Weights of a small mixture-of-experts language model, trained from scratch on English Wikipedia.
Experts: 32 experts in each of 15 layers, 512 squared ReLU neurons an expert, 1 pick a token, a softmax router.
Below are experts of layer 6 (counted from 0) of a mixture-of-experts language model. Rows are named router (the router's row for the expert), up (a neuron's input weights, with its number), down (a neuron's output weights, with its number) and show model dimensions 0-191. Each number is 128 + 32 x the weight over its row's rms, rounded and kept within 0 to 255. Numbers have three digits each.
After each expert's rows: a language model's description of what the expert responds to; "comes before" lists some tokens at least twice as common just after its tokens as in all text. This comes from a sample of Wikipedia text that the model never trained on. Tokens count by the router's weight.

# expert 1
router:164181116099102120099115116082140151127166086170163147152132086101134128109032133064136180065152141090122106118106083122096089090093098184112144149126107111160118132156141139169114144134190105148158162112187127102180124122126167163170088124069076141074097120115105112186157091110140178115078127178150075102160105127106086144137127088161126115151146098043164185065156067098185130114098130164105141089162166042107130174094099119114122160154145154173120139092124136092117144115148120117172150119165166110101136136095131103102070102140095138096071108108170130120149100101169155134
up4:186125173132117155142147130152083095149108142130072178109201136068117154104079077103075170064089142130072176070148104147139122115135168149127128159145113142130087127080136156202167129135162160151207098085115158110147143185143120114150166109128121152174104118118098108098114085129144141210123127113181076106097137145158128111141186156134125156131178066189138065128111141117132202103161152126140131136147114115099146088117145054173122145163117071129088096137166099081134114159144144104142103062121124096117180086086093155156148163071128128114155164121179145107096099106099131095
down4:054107163143152162126102162072137144104175113109116077113106137193136152055128109146109120147149089132148115185110190120146098137136109108145119088078134103133114146107165169118138141178096116183005088134104132158169126140047161110142070157132099134143180139106080146130164180185139089110087162146203162146163123131133119146131116108076125145097114136105093100122106152091129160136100105141095143114136160157072132121118145092127141082161113183140125128144165120145105078085102100212114150126152123118124134115170122195134170115109152075144100230161132122114176103113108134170
up5:045185151167152086099151115167143147161137194143157169158183134122152118074049124142115158161184130144117152175090171128152102158091138099135157153128117098091167088143117052110155156167137105084143088123154147187157185071148127163074073130164109146098164115076107140108152135112117175105131107089115151233062105135135093177162092162131127152125109114100173066170108120111095114101126147115118169183163196076126122128155144112081159125170145124151082141106147101095100127151178104166078159168153142127149152109134142129145106142142104117096157115132140150107085126108146143177
down5:126076128142136111179151117129119111200101125129145131108173099156061140108159103157121165071160108117104104131147144104101169108109153099179161090147140102072050185090162183134081110140083141152123104115146122081133156114073121161109152134101140142149105123141149154106160168122159089166087113156160093103161131184095104156106165132099132151114098109090149128124112086166094195132140147204095148128128129167152129140141092193109090078133132122186127155184185209099104151137091077169066137138065106147068103114128121161101159151077142102141121080140085156151186112081111083080
up6:170118164118170075113127138128115062110151182131142126135137114121098119094184106132144155109132080128132122103155067086108120168134161164074063143071108095152066096115107129151135081167156085092116120161148125104110165136087072061149142112117123107142081085119142068099115095107157133151106130116077118098137117069149151116113094122037126084141109160103154124076096138161112116129064114137126125153106105077186202107170164060087090160154169137133128158143133102156120178123114094100123068124134094121135113145156072159107103137090148102162191153064109159096158163203098120075
down6:133183091089092076144121153141210188122119147133084134110138159177097132161183090150086095163095136146149152160100156185155141127140123152166157089113170105146128117148135113082126129139146163154096165077086138150111140092191227163135119161141158105086146149148138130107159121101104175099158136131133088137098143126129143096129167141163085118077191110149112141184171128076113188144161160097153153076145095147215088091110105168169146119136113103194117160081092148088155135127174196073131159154140100143132094073159175111128149116111148117168162105161158073165089113110157139140
up7:062115119124109108144139116133094117140108169136079137111112093147142080161148111170105117106087101117128154180180055116098071146110163127122197141131144159190171131193153185148177119146100129102151107124111144155138087103137131123191122123143075152146088142098093023117119078109164101077132159129125154120167149103129046153217176122157128132132112126092146104084123139131151190092137172151157147075138134117134125143132146097099171179125124163092124152147148084169109110065098123064142151078075092170154162129072114123091146085159152133146159111107112128151141194107189122155
down7:155141096085134097118099143119158133141112092127175075120083111164100177147102153094154088181180118143108116155126120118116115159145133140152058095109162115079098041092156106138096204091154070130128170191125114116112131117094117059090095105096161098086109110131190175165159184119190162079086178127200165176133170117096160157098126164105084055189158117098128137169166140114100180071115129104146134158125143092126143132101154081104112111139118077132096101075156091092135162107097074146096133088178143127092098127072121127179098142122136115163121147127141136119102131107140130109
What it handles: Plural endings, comma-spaces
comes before: "1", "2", "6", "3", "ch", "′"

# expert 13
router:158180110177123129103136147053203157166150138082166103137116051053097163147123102095149116121161106139221084167145141123184086156168128140137113148156112162104109169088174103124180138070172145130075190111115150177139111143117207111141143207077145144165134138151131137082131147149147153107117092127091116102107111087138128123159129055178090141110126138139107140160123176128154173118058199173129150115149154092137106142120081147101133145149177134183108143069142143118096094108163068086113113073138116100140143138164100063138108160122157145144112119157125121141094145115111144117
up4:133106183180141132169096134106142165140135159084119157072123125074144154102083141135112090095105096120129141102158131090203141108125162117083116156171130137163143085082113116165187105086092086081124091111145179072073108066142130091086118188144183085088082099147136142169118120080129073109128142096111112114108101170174125132098078081141089152126123126074148122160091135069203121126075181137081118149112168125132065144132134155097105081175094123126078106099125121129176209112145078157105155036122106135166111088112123121158156115156153133120108118081122119134100146177152144122
down4:113107157149137159138154134181177076128132119131161088166110137161138122129183161124092187096123193129109090100064119124141070117090091124178128166133136188135181137154064115115160124104095040106155134159089045160110172128124159116205092113113134076107150097123126108081089112138121141098140103153182134080130107083140111115087142142100112131127116149143194156071131181133172128063200153139155099172102091169151094125100136149129163118131181121171136104194119144114095163118130089079143132178121153152142092116155178108103148111122108171167117120135143207122142088111147072094
up5:134069105141164089134141122112163079066128097168104166094164105076075137062146160082157125184140141130092088156113188095120114130184123138097132098147110105150107146156112062120166140125115156110113147156091075146199133102139058125142142158102163130118179126145101098071144182149085081065139176130105153140119085155126152117147177145157165193168103112140109120148165138130096135169091182143134064111158169193116101137139190116142104188101104103142134140066073158143153142114102081132157097138117089111134188106164126169131144095160141095159046168087164124123130107127156131115
down5:134117121128147192132111162125083134152109196099132138103091146146200139082141199133103104090124136092154154148132111112179203152043137065118104135114147125141131146182132127096132108160101116095166107124200091098120170185082164135059124149121159159108165127122140099202084099147187140174066149104144155108092159096187129179157104106121121099136101131108118139150159107170138130133189073160131156141131141120117133099117173140085171146124114060148091130151122098137104166160114170123172105116127198142126133118095156153151167186149119152117200125099110146126118141063082157193
up6:122122043146150115144129133103144220110138109099139131164108109084107109165131182115104129185164064127082132123068152118122109065100109133077122149164087117141113084123133162066217133124198123185136120177104104116152129142143112111130068126120155092063135109083066137076166102086077156142139108155123111160128163142139091162143195095119085087108149157139113100116140155154110177124090131122150111145206090125144108088143102139072130134169113134111148129101113153129186118049130112152160055150148107070136186086128117141124165103119140124140109113170102148140104138129064168164
down6:130085122101119158156064119178115090184118103127091137138154135143148079174073124081130140156102151120112082094166191009169135141089111136104159124090130157161121108140140062070112207120185125094132110061175130150104121122068194154138129148109130147138172135127207196094137084149116136151168134144130098112107145168103179152138139134151159131144123127181107182143124088074130097126122125139093148116000125216098088140088114168113181118107131130150127123124114150108152142101129116110124118121094062151142128130177148108121134154129152141141104142115128160151143124160160130114
up7:102155124078163101145060128088106098138103116188139174152144098094090161098162118101078122115080141098172143151154098105149187154091130061123195121130115094064115134116142162123150117125149128133080080144137075134160117089118170137207170112171153040152133150152097157149117102204112074160172109140172124112106101126154174123131121112109081108085131137128099146174096118168121187166124117140136106142156138160131133145059099135129184147121141125145077188168154144101091167121104072109122134098074162086056180169066086137146151147095105100182114144136088152129132120120169156147
down7:142119119151119177093139132180115064099171118100179086061075143117123147132138124143104144145148142163099098099076068115138129111135137150072114116098113114151096157187218085091145127198120144104108181091096125132173117159138109155143139169142130176150117140136121104158136080143077178172165135129200168123126154075103066145145106171146160166178135119139131192117136129167151102094128157121116138135108150150162145101188054118202117102083174058164110150102113153199171120097141143135124129102164165116121083119143173102095085116108147114086120136077173094122104114164136096187
What it handles: Coordinates, "cl", "Le" pieces
comes before: "°N ", "″N ", ")", " | ", "-", " |"

# expert 28
router:172179086154086120126148081130130127137141126143112152171144106117176118166163159150065100118206121105158144160108090093148125090072135124176145146096156150149102201136173189180120137160158089071124121130093152201139115078134099110103131118070108130087156122136118167100117152156111117051116202125109102072115091133166062067170097108144087172091135136135132149137143110072161121127135137133122170189085146103120164097069140181134132127109144150174148171157175116114127156146109149154112073093135117072093084153170200122160167153115105172184117137077131112148126163109135102119
up0:148137111134067190174103168127109127160103111153125139197125119114164124083160148126133150142158139170175099143169124111087128205160112131155141141119135122116089135124109151075205130137084107106063056157138145163186123156157080110186093133105119188105083134100165150130099140147108082121125149163126122149083145090058118130113179178128165165091072149090139111085187127068120156149056166155107119153142091136119132091083099179121070106094155116140121139133152135190157137150167148145080090094102158132093139081120132167181158148141140130128126175130132123144092117166228140094
down0:176102154172171129112108141151062066144142082098183148127153164083087135164066168169109190119119085109124167077161133112100101137135098088139099143226106085091090055125105156140147115167092185138114172100101135164070155085141131171163117133091096117061055205124121130152087079112119122112173077166129130166132107104146118090108115088100081141160121136149099165105122123145095146104152137130172144141085153165193146099137121167127141171196130117129147125157104112084102152137123094131128142109151111109151098177087125158115112107159077104070165090160139115128129101081166140143
up1:131131159123149132153156121118130206107149163126158053171129152151156110104112100121106114085144111109156083100101046184162128187120063161108182124075144158114095099137112145117132133097142085121136108185140116091091102117086101117121138149160107159159178082164111164143127091122088142124144148098100108126139136176092099117123168144080068094108136172142137146159086115099205064163183123121074108153144125124101105066071125163069130128151150122177123078198167157161148138166112123136126092172068087132138114087088200096104145166152117153131142066143131157183070138140095102118
down1:109106101059164130074138145119110120140160120158073143075153134141103132042146081135138179097077090155111129134112150103123124131122132125184071125160133096189133095109206155101125142136096119144165157156115121120102152146122111149041089097050139156116102089165087093082111186139158107099133142154064087138083122133111167105139079144114074196057120114191151138140123128163148159144109101146108133081101160105100094160136147068182147080117081119125128131074075091102153077174149115142124106123088115109122122167104131154152139182079116116108117096139094118130114110052160073137
up2:184106128078121097108057109149139122135109095166066101125136132142102113117189120128104119116175149116105128160152122159112169130086186139093172119035154141090116128146128052129078125122121174170161181089112098103122096167131157162141077110090139116105151084174075017115132106116091165157146145113195168145062126088172154133210126134150110117169149184140133105110090196137139136172130148132164115077139133123148161149138054074103117101112160118151133120080156149109185137104153097156118146138117146137093137143088097114121158194114124121126133120114086152191144109081149093125
down2:134125117197106132116187191083116097121123143097083133144135144129127096181137132152147113145165112194155089100101157099143166188123118117124077088179133101089103089122125127132173076131134150163143141148160135179073105129120122109152132144150103108178134092134139174159147141176100094135124160156142159137149143084097115144156178135162110101099147139082111102162180149125162060100146087133171096126149202130156115134196136107112123073103032180103055156087093152133138151113088135085081075133112158122157171159164139138070022062128128098155110136132140113116138127169095179122
up3:113156096135162204190097126063094133124165099118102146179150137127110116149163173082171142199168106148106129093165138119133130183153214147159127145094094152111126146100154111111139103130128093122109119152101125157107113147098137163107150113089097132142133108177116191093086102087101134079073083137118108130107146104211090085111111134107095182124067128106160173157161187092129164111116155113094117169126081105148124126107137126135114103139080180151209101146186121135108147115161137116156141080155046134139142147114096142077113118079160122099102144093187122061130132169213151090
down3:116086131128106103131199092095067077167106125133145088155119138082115133109093092147106097118116175135118103174108177144135174071098095143088141127192067138174084117124085174148116147115187168116149146229092134094137111096112144099125147110203118128145124153125141115119113120061092105173107039159121155101126140188105120188057132120209132117135168159153101104165141130105159129104190112092166134116183181218129098127074130111095150111111098111135138128111141117129188102187098157148133171105146097141130126128145138135071133134131079128146092117159107124167148143113109091116
What it handles: Leading year digits
comes before: " | ", "; ", "–", "019", "018", "022"

# expert 11
router:173149106133149135118146198105069124082084102140145134133127143133059207158113148074176104095129103157166150096109124136114129146174178124117134157114118118060163175111165086174152173068100128135097115130091089148175133112129144175145115147118091140135082113160133114091135089135187125121156162162144132119204079102102129196111137172134126091112154141174139139150160102131198109128175166191126161119148117099113088120089142155169173094153101115130149127172141186119163159153082167111138068104124122173081106166091091070091155096184058122130099188119151135138141144109059141142
up0:143107121196151078135119151070152134123078109126098112111118171135082142138112128102113181191156123182096100109149079140095148120118145084150118086075137108074072116102122171097066141082101176108143062145137110090127121142131147100148114140112107084122070082090088164104144123129095146121117152114129062046091097113141170158143162153064094105147044104173170115098119125110113204131153195123123085123090162204142113080116129106153124129120140152140168163178105132145178097114140060112123110123172129163067115108125122125160187089142155074105093117139172160129109105145159091131
down0:109092181104141194183132103208086140127108129082111129163111114108156175106103166097148126083162168061130078108146112081206092110104113106127072104182157167116156095183149047104113093117096134093110141146109136148166118167181118100119085100082142137179137106181114128123070115067220097168138118083164154191123106112133090113135068136149148083106129147142138101110079094118156105149165092091130155076089122124120133138129118086138103169160093116152124154152147109141130191142172148175174129114121107109125181106121105150131091181129105110168124079098116162139132151162142162089
up1:119147112154097109243129123138102117151094160155179115133146116090151100161141107101126126126082117137051136156138111130135119137161166129173162135188207147115120176140173127070136101114153131108125104109150081200161135153141144143138089117073133126158095128156107125220145119118078080094073190074119147128115097137147096093133147115165167158104108156088180077178086129147112080142191155126157112104078137115112163112137087144127085152169123156130129150075093099097147149120099179122139119159110169092073144155176155128112083157139150085090049147089096165150181123129107125170
down1:132095141155164164084099117118188073093151091129204175180147044158142092101082145112130102174161134142089126142133123130126135155094048120134113057116117124128152198183085147175114071144090166121126090123175177128116128138119113119120136158143159145100110208078112108084121124141142154157135166185113153128105109087116164164119127103146153090183147086133142158143137111091151152112155114198111148189129187163158115142154135118116076159078146128129099084138141063146096076103151103108146075151075173103127139111116146128162146115126114152109196133175201099105176133150155118087
up2:117077154082156086130125153135148119095150117127092064124071130120108121109092113133088102049136188105106101115082167146160109131083106150105191184133131110140106114118124109117153123165114219142119087119149158109110092181126104130154164159128101171125135086085157098101165146098128162154132157086199072099158119116121093084100104182106129139080106119109162195120104196125164097128127169161173115113150129073120171134145168136043133121139079150103158066098162088150128080142151146071072174115182136092123124150154138095154150109116128158155178181060147096113137090091132105094
down2:195158114122098123096145150118138104136069128139145169091123115126148072100103136025166091101139124110070148179150127154168109135163166101092132175139159070131100106125162182154112100144123112144123169165151111165119148171083151123095162116181084147164081138096084124192137089156146119090134090156148197082148145115114132126134090103156112036140185144153112130137152108083069150118161088118165162106073120071116137166111094175147113047223150122101113116092121143104096129115085191127132163114138128124138179149129125052168105096155187101119111134112114100111122113131121129116
up3:122243129127191159060255066127141117131157141136129163137086177119126087202076109117152170156167113108135174156142128120133075125175135086128108134177114100144089163138075131112093133122121105086136133114098108112117135082174172141154134092153112126173151155163143142117151199150174157139142164090116119151078088095151123134147153143190096138091104136131155132134135137141107143170118164103156134126085126145131097105087095085156165134161126133149108123161102099130104182119151145122086133065149122110140147066085119166172176152072166113122129063122201103129169155121121165131
down3:190127138144072088133135115190120138162142137123129173175107128216144129114196122163104081145156179070129102096074132071127184125098115121181167078197129156175103165096081156124127117160075117164108064102108123129116169146131124095174158139112114144076089135132157106113067121093088122157115115168143089081103115103120141130122116110098108129144079095105141138133119097190090128094096090184119114167143126100122153130162131128112107191092136101090106129092098167146155130094138134190113135167158100135102121164152181146145178156144097092100169084070061141162104109162211165140
What it handles: Opening parentheses
comes before: "1", "2", "inc", "3", "H", "mb"

# expert 29
router:127152104120111122090117103120151185152177113160139121180102105088159134139169180107135115155182145157098118121195052144135144121165182147170136086075119118135082189160122173119141111168139052134113146140084102117064114130126127143122120138187142152114139079168108145121133158138148182127125118168193099152136123128098110152099124181139149156104185095192128173144152127095070116118103132178166129154133077093118091100095100137149192178069150140112127051127122098149076148147184110117094097162097137142068106143081084188066088117144084079124168141128094120140153102071120098159
up4:211149155127108146110120147144181115144098124136116122083149126154157113110148166125100135095105126163109094051093119109140104141142170072099177109120136109090153132179171139075138118096127089146164143150117124123141163117111079133140152160080185043156130166140114077111070130100095155069138122089192060093132125125176191151126165198221181112118144165093128108123125164166124146109123184124075120111128120163113128161159155131045132176092113156166091118087126122156121127061098108128154101087139167114142109134105201121143097130190139090103159119121207136155113126140156118133
down4:117120170118154182112124099182094098113148079140132115131159150112105145174171082114166102159142071134132104152144131084111171103118100119154079099118070099162112090150070119094147145121162120109075165087165132124135168105125135134101093149110106169121123101109155100110157134123103121194169095089087140137196155107114075124144105101059126133092085100164146142143130081082129074112201145086122129200141122201154185161114090138137086100103128156099143201118134142134043144194148180123103175150097085088125144147146068166168128117058175133081145132118071141121116103086110123155
up5:169145154132201155119192088144127134155115111166114120112103147144133139118154130158117137162203065146103125064117149037120155074150047106088111141111148133175095095147149117129173161128086162089148187106110154149111095139136128134104095181126084158125173101134104180121071087117132151072087098107147076128170094125111121140130165147153066176109136131164176190135121114143156136141114181157184207143113112150154150133172114111177116105123098164126112091107129099121074179147141098112177168123104066119147092116173153150113145153136172159101126151066187129175162105174133119090
down5:165045189177181104113107180139105101091153135125140145099110147129146126176094130134148149132085133129108153147065124174171041180118179140154113109129098126091120081132121129193143105100113169119083118147133121110082134135098097177102184095151120074113138072135123096166151121176168079127124179161068086127153150139129072131161106128094140063110131090143121084097127158088150119146116056104071120114102141111057108120107100150089114122124112078093142105148099148099126136075150113165138096192089046151120148096140107142160126088116098099177076160170160157090110107141093168144
up6:102144144100155161133097130158130085099091134182118024126154104148137139107089145136134188119100163150128062170125161129101122151112117121130110083137196096096096118093135136113160104140119129124139109085084145126175131075113136078172098141139114158111148127118140118101150065099123106191088128135130072088069129174150157117096131107152107108078170135141079137110095165119146125200151135173161118148194150072133122159128095147172174125084161100171073106111142161119158072153127133111116074078056093107163094129099090147146146180167182172125148161102164144064155125108217109169
down6:111168133061121145119128164095141129087101078160145197158191086110118181117111109163161141157131092092100126147163071152154097073114155123113150173116072137175123099150123112123093176143155088173124088121100148134172142186144119103031110136104190151122105156151119074123092079087175129120150241134099120169118164098150152131167165132139128147132140156116050104155127120098139158113146105107091081111167121156100070135142081156180115065137139113109106128205125110157119193097178121114130134145170131152150167133118103077152141096119177106133103102154145118137165124130100177086
up7:114113161156177167139127151134177127110124153165140132177145095199135110169093126102112101162131147103159166156128202104163118131134145120129154127121141161157128119139113145158114195098132123143133155117116188161173036162139147154177182104139115074131203110122118129133110151120143112102176127120140106173105147023132121177169177181167081114174111111182140142145111115091189120091141122172092157128078126059187184139184103170103140132078139094131107100169091118141096130108059126121133139134156145051090044140116107133181095122140147120164130081102127109123141152131128091085
down7:166099091131119149114120149056078124151141129152146098130168168114157167145139124127130149069130084154179127060149082170139082117096135089136121170130148183101198108143104088143073132147130110119078115117119092069134142074121084152111103156139147150176124146192136069138116094107166148089131126104088123047110127143116131162083065090112137106135078135108079105138093125146117151167185092096147109085115158130067135188134122117105054093099108104157148175079140124145126144173105147115111199135088121187164127197089082124130150121154150187105083136094113181061119147104143091128
What it handles: Table number separators
comes before: "0", "1", "3", "5", "4", "2"

# expert 7
router:144128122123088096137168185094055131154172084066148172148151105105135141114174173162105117169162127196116101141160096105159116112076154080172102142106062141112144124121093210178127143157131142138123103085092166143157085116094156081076118166148176135154171116157168175138136123125137150171086147147158203134105151142115099169078150123183135109157163142119090134153139105107128141127103153138142084115072074159115065097059122165133136160150089064090158097099199106105104157163108159121140119081119126102058130125168116080136156133099158088149149131128134118155165152113186073137
up4:140118123131147118081089076094133076109136119145134126097094128103150117063110104138145145125143127079084127115177151068062159067147174120162149125087078105125159131180133167154110124169108165114179122145107120111160152152123136062135107143171124111146045091109138102077059155116103147125133131109164124068155142182181113147099105142120130093129126131157161090155163141116126119136141091131136126120143087106100089137097158051090130181165178161169095124074122084041088164139053130152051166173194118158134136105127132150086100155070187158116144116126072113126069148127136118126
down4:109125150165111119120109174171159123096108160145103145153126114162157129182089173131200113132087128126125130166079085120107098127148107090163075126149138080152173127120122110138114148173187142137097102132124118131169135127072143177175214085119161109147123228125154157144120138097057155103094155155126139182055103082140151111098087136133147130149179103171089099113143153086157130111119137161100081123139156098173092120116158173114128127151079108022160174139119108146131183108103157081098153111163075116124209144180127107147110156175102129132143137120129094134112074076120077173
up5:124072139095080108168175111096112139209091144170123104132133118159061091098158134165145124151172097112161143143168179137137153138115122119123080159153161054109140162101090141178133168138107126178120117142137095089093135161102077122106116097125123099088156144163126125157084103086099168096139170152151160148064093108120118110161121182103181135146164119155147088135113112142144145171129111128098124181124180191092144140103133154157133137110176119041133161108147105075062168150159136174226146165097086125161128121101074137148101073088136173155129147082082142112208156146165124117
down5:125093140107124105146154105124141178156109086139101114121197085130107128129162176125153154092117156152061111102135079095163111154111096168157163137089164154143160115131134169106077174154101094132114076137126107187118136133105137068102090101128109093089104133056093143090122181086186155099088130154074143119151149163114126101106128197146109121112118119112155145109100164124133100181122148181165107080113136153136093074144146083164057128138136081117194151095128108156134061184129042148135114136079159140041155063116134150110124123122098112100135087134104108160088136154232108121
up6:125130160140121191104126122102134168149059179121110163107132165133124095123171156173176167158178134137103096116094113156105121149120070127123174166117087166050104169100100060089074153088113137141145094173143169134150128171082161159120077120158138134153150160133161147074125116085116187121134137136080159137105193099161100100087169128134115193169109114098130128210132084111113148141145109097188128113122173107128117079158140112158175081111130151121083181172078094091078094058096120082124139108174168090126148187129139092172181085148112121128107122158178118131121170106138117106
down6:151113113115108154092089145132177098114095122164164137097140133092149106104129124128098079130159142121162103179195162087058061080090129139181138123086165105076156162121124164126176138135130145144108150103082130126086108113159154105151126178134144107080140119128148065184117101162114122135152136105110095141150111093126112126181060141151099080126089148121067131103148151102089173116079173171096138102184132161190085157065115126082140164111137111167101208094129121128168056120123069130089133058074059127169103159106137133154123137110121130128155186088148168113137143058107114177
up7:111139109166148122150183155152116091159144145137098105102114150111157172099136078133124105136121106131138147137156124137123147159113096060100123097103104140085154125127120119091154143159170127131102127132137152134156048108159143144168137065110198133201126138106118148117149094099086073160134179185167111145150124156116090161163125104132112139178088150100129040102107138066181111130108100090109098087191052112181096106115135154061138181141117138178120135154169072122169114186124101164080154079100110212117150122124075176142139113140151124155151139128074061123186091084128107190
down7:143160077161105139090086177190138109084113092171127169142153062161170130152108124189163171155130175133118149087138185072102134148099143154115168147153092175143088140184171136121102118123098113129137111134192113121164175122123159109103078167160118126122114089132145088123137126146097094026169154123106139113102040149181163102063122174116134143137125156159114130130143085163108206101130150134155096111105125171126124141154106091138075092108159153123199085127158101140104118140174140194084138139118111073131143148184132164101096150094106068106115187140159089126114171080154113141
What it handles: Table row labels
comes before: " | ", ".", ") | ", " |", ") |", ": "

# expert 24
router:073087078116163183151083117107127134085086154157133147129177170158132110125107097048115139104114147154110075093184150122155122160151155141114076104141161093120097115182159137130153112157120121129101178185126103131102141143094054100165174136147103103135130119086129176156092084155106132117096121141115086116173121173100144107090169164109111143133099098186119165117107156129148187180070116086093148158165193093119152131139111045149104136094118135126116169139120190175108107104157153142091140148093185119113097087145186209127152161167085181093130152106149075122162111165081066113
up4:159204136102116136119126178140143109077149122106074118161085185157188158141109175136139115138142127076114183144157150092150084114134084124103123102142139154153173131120131107124114116155140163098153073090116123139073128081100077125104153171110144132143071227101109092109104117058152169136131112178141157153107084137115086082115082143102124121149085149154133149103186117130139139110100048118169130106116144152084128028084085110109086132056136221145137161166193131119122093119115110118111107098121182101124116132128089139140186135163143206135137134093157146132132123157075102152
down4:097114155084177106112101116119107182136071106139116091143157088073056188070134080095098124146114136161177080129114138119129185121178156149088138169154104089146107091113181124193133139127103145146094123160172169125138106146143160145168122111155130087100099063149119160166131090125136108152063134088137111098159137145131177181142090118133129138159151127043159101089057102111161083150197165163069125131121116093145140164095155112139112152120119075085131195122104161154078120205083140153118155150133132131108110098116168125095127112128145115172092101136073128096209148098128103074
up5:132176139158117152111126115142078116107125157108154098089077132151124146115099113104129125125112150116098171106154148089152171133060113129225118084115088139134115126169099146078076062084150139080053000158161137150161107082139116149116120117122165119120102144094145120156072129137132112111120142156137165148134174136169041099200072062148083153121125140123126141163123089128135141133130114089123106143165090111130143117070082162092061139097114130144151111138124110165109120101180108100082123141099106147071118145148099126114115174160129138147085145148095101143139092064098082071
down5:117133142115170125166091133187130111099080081169199103128176107081136170160223086095175113094092098120173119192056129207177139138110143105100160110202120106164156180133127122209168203173151131103159153158133094069137152137148098123139140112126131111112133120142112141107112150129139149135162105115123144110092135065121120173087087160115128110129123149082124122094140120167138137069141135124102182079127194123172126090157157128121103095109129098065099129067099160111120192137130155144128117139137174113181131128173164173159108135181117097106146101103117081073105153095143149145
up6:122086125095047099127079113141058122123151119148161152117128085056120107149178143134105118190103100155104135155089114110106135104182103103111075164140155143122140140121106111106072107091109114157112096116083130101165125155147116114122112147118111145143112146145137061162082117147112072090130121101106153092156138116121117057066130120123105180122160123173195160170139138103154103089146128192172072089176171143126099115182122149112113068105075111145150171096119133166132151143160087098041133212139106096148191146162132131116117161113114167132192204160064099156136106152128091094
down6:124137168146166109087159153127143091125087122120139129124054126114149135025122137108148205081116085154112106112143126143127085090130159143173132174104099115131159108091125074095141131136123178153110144103087115104071130124145075156124154084141093136129152088172155143148138117146086167090141123161126111181060059103174162212132086147179190098116110085098104155105106174172134099058070064101106155129116112065159099097106153102120095141169170146132129130140132205121112192153120137174161160105121114120081108135111091125130084179130165102141092091084161133134095159105125148158
up7:084075181111128130156097086131164111111112135130145174110117110174126131108147157148049090111124171085073123082128157092119116173156142085147150107131181127174142117108132159123124058141164184093175159123088083174152131109145117169102124166170170095184119102083111090056127109084120146187184153144127116137144105131098123150137131176120122141153062078130187158142138114119169151099150136136152146127122154121154038110095126125084109086130143138130160077099150127167138123131097102105096110175113176111107074198134123044110140111079102088145148120206047079114143121130136117083
down7:092074193115147148082151139129131128097123095128087168141130121056143141131131114181156184119122130126146149079141176155124099227093129188141119121150117124115103128107125126146089128113127149147106125133171098117150046088163126091125102049135106138149099163133129076084129077123158131135089168141083131098134113077158037152115187154109077158121124109126128097098080152113110169138132133125159129144083146062094155101129151140093129160153107086125150195160147184110142111132095097145168118081195113140170172102146130147137210149173136138124176075164107106181094132048169135141
What it handles: Sentence and section ends
comes before: "\n\n", "The", "==", "\n", " The", "==="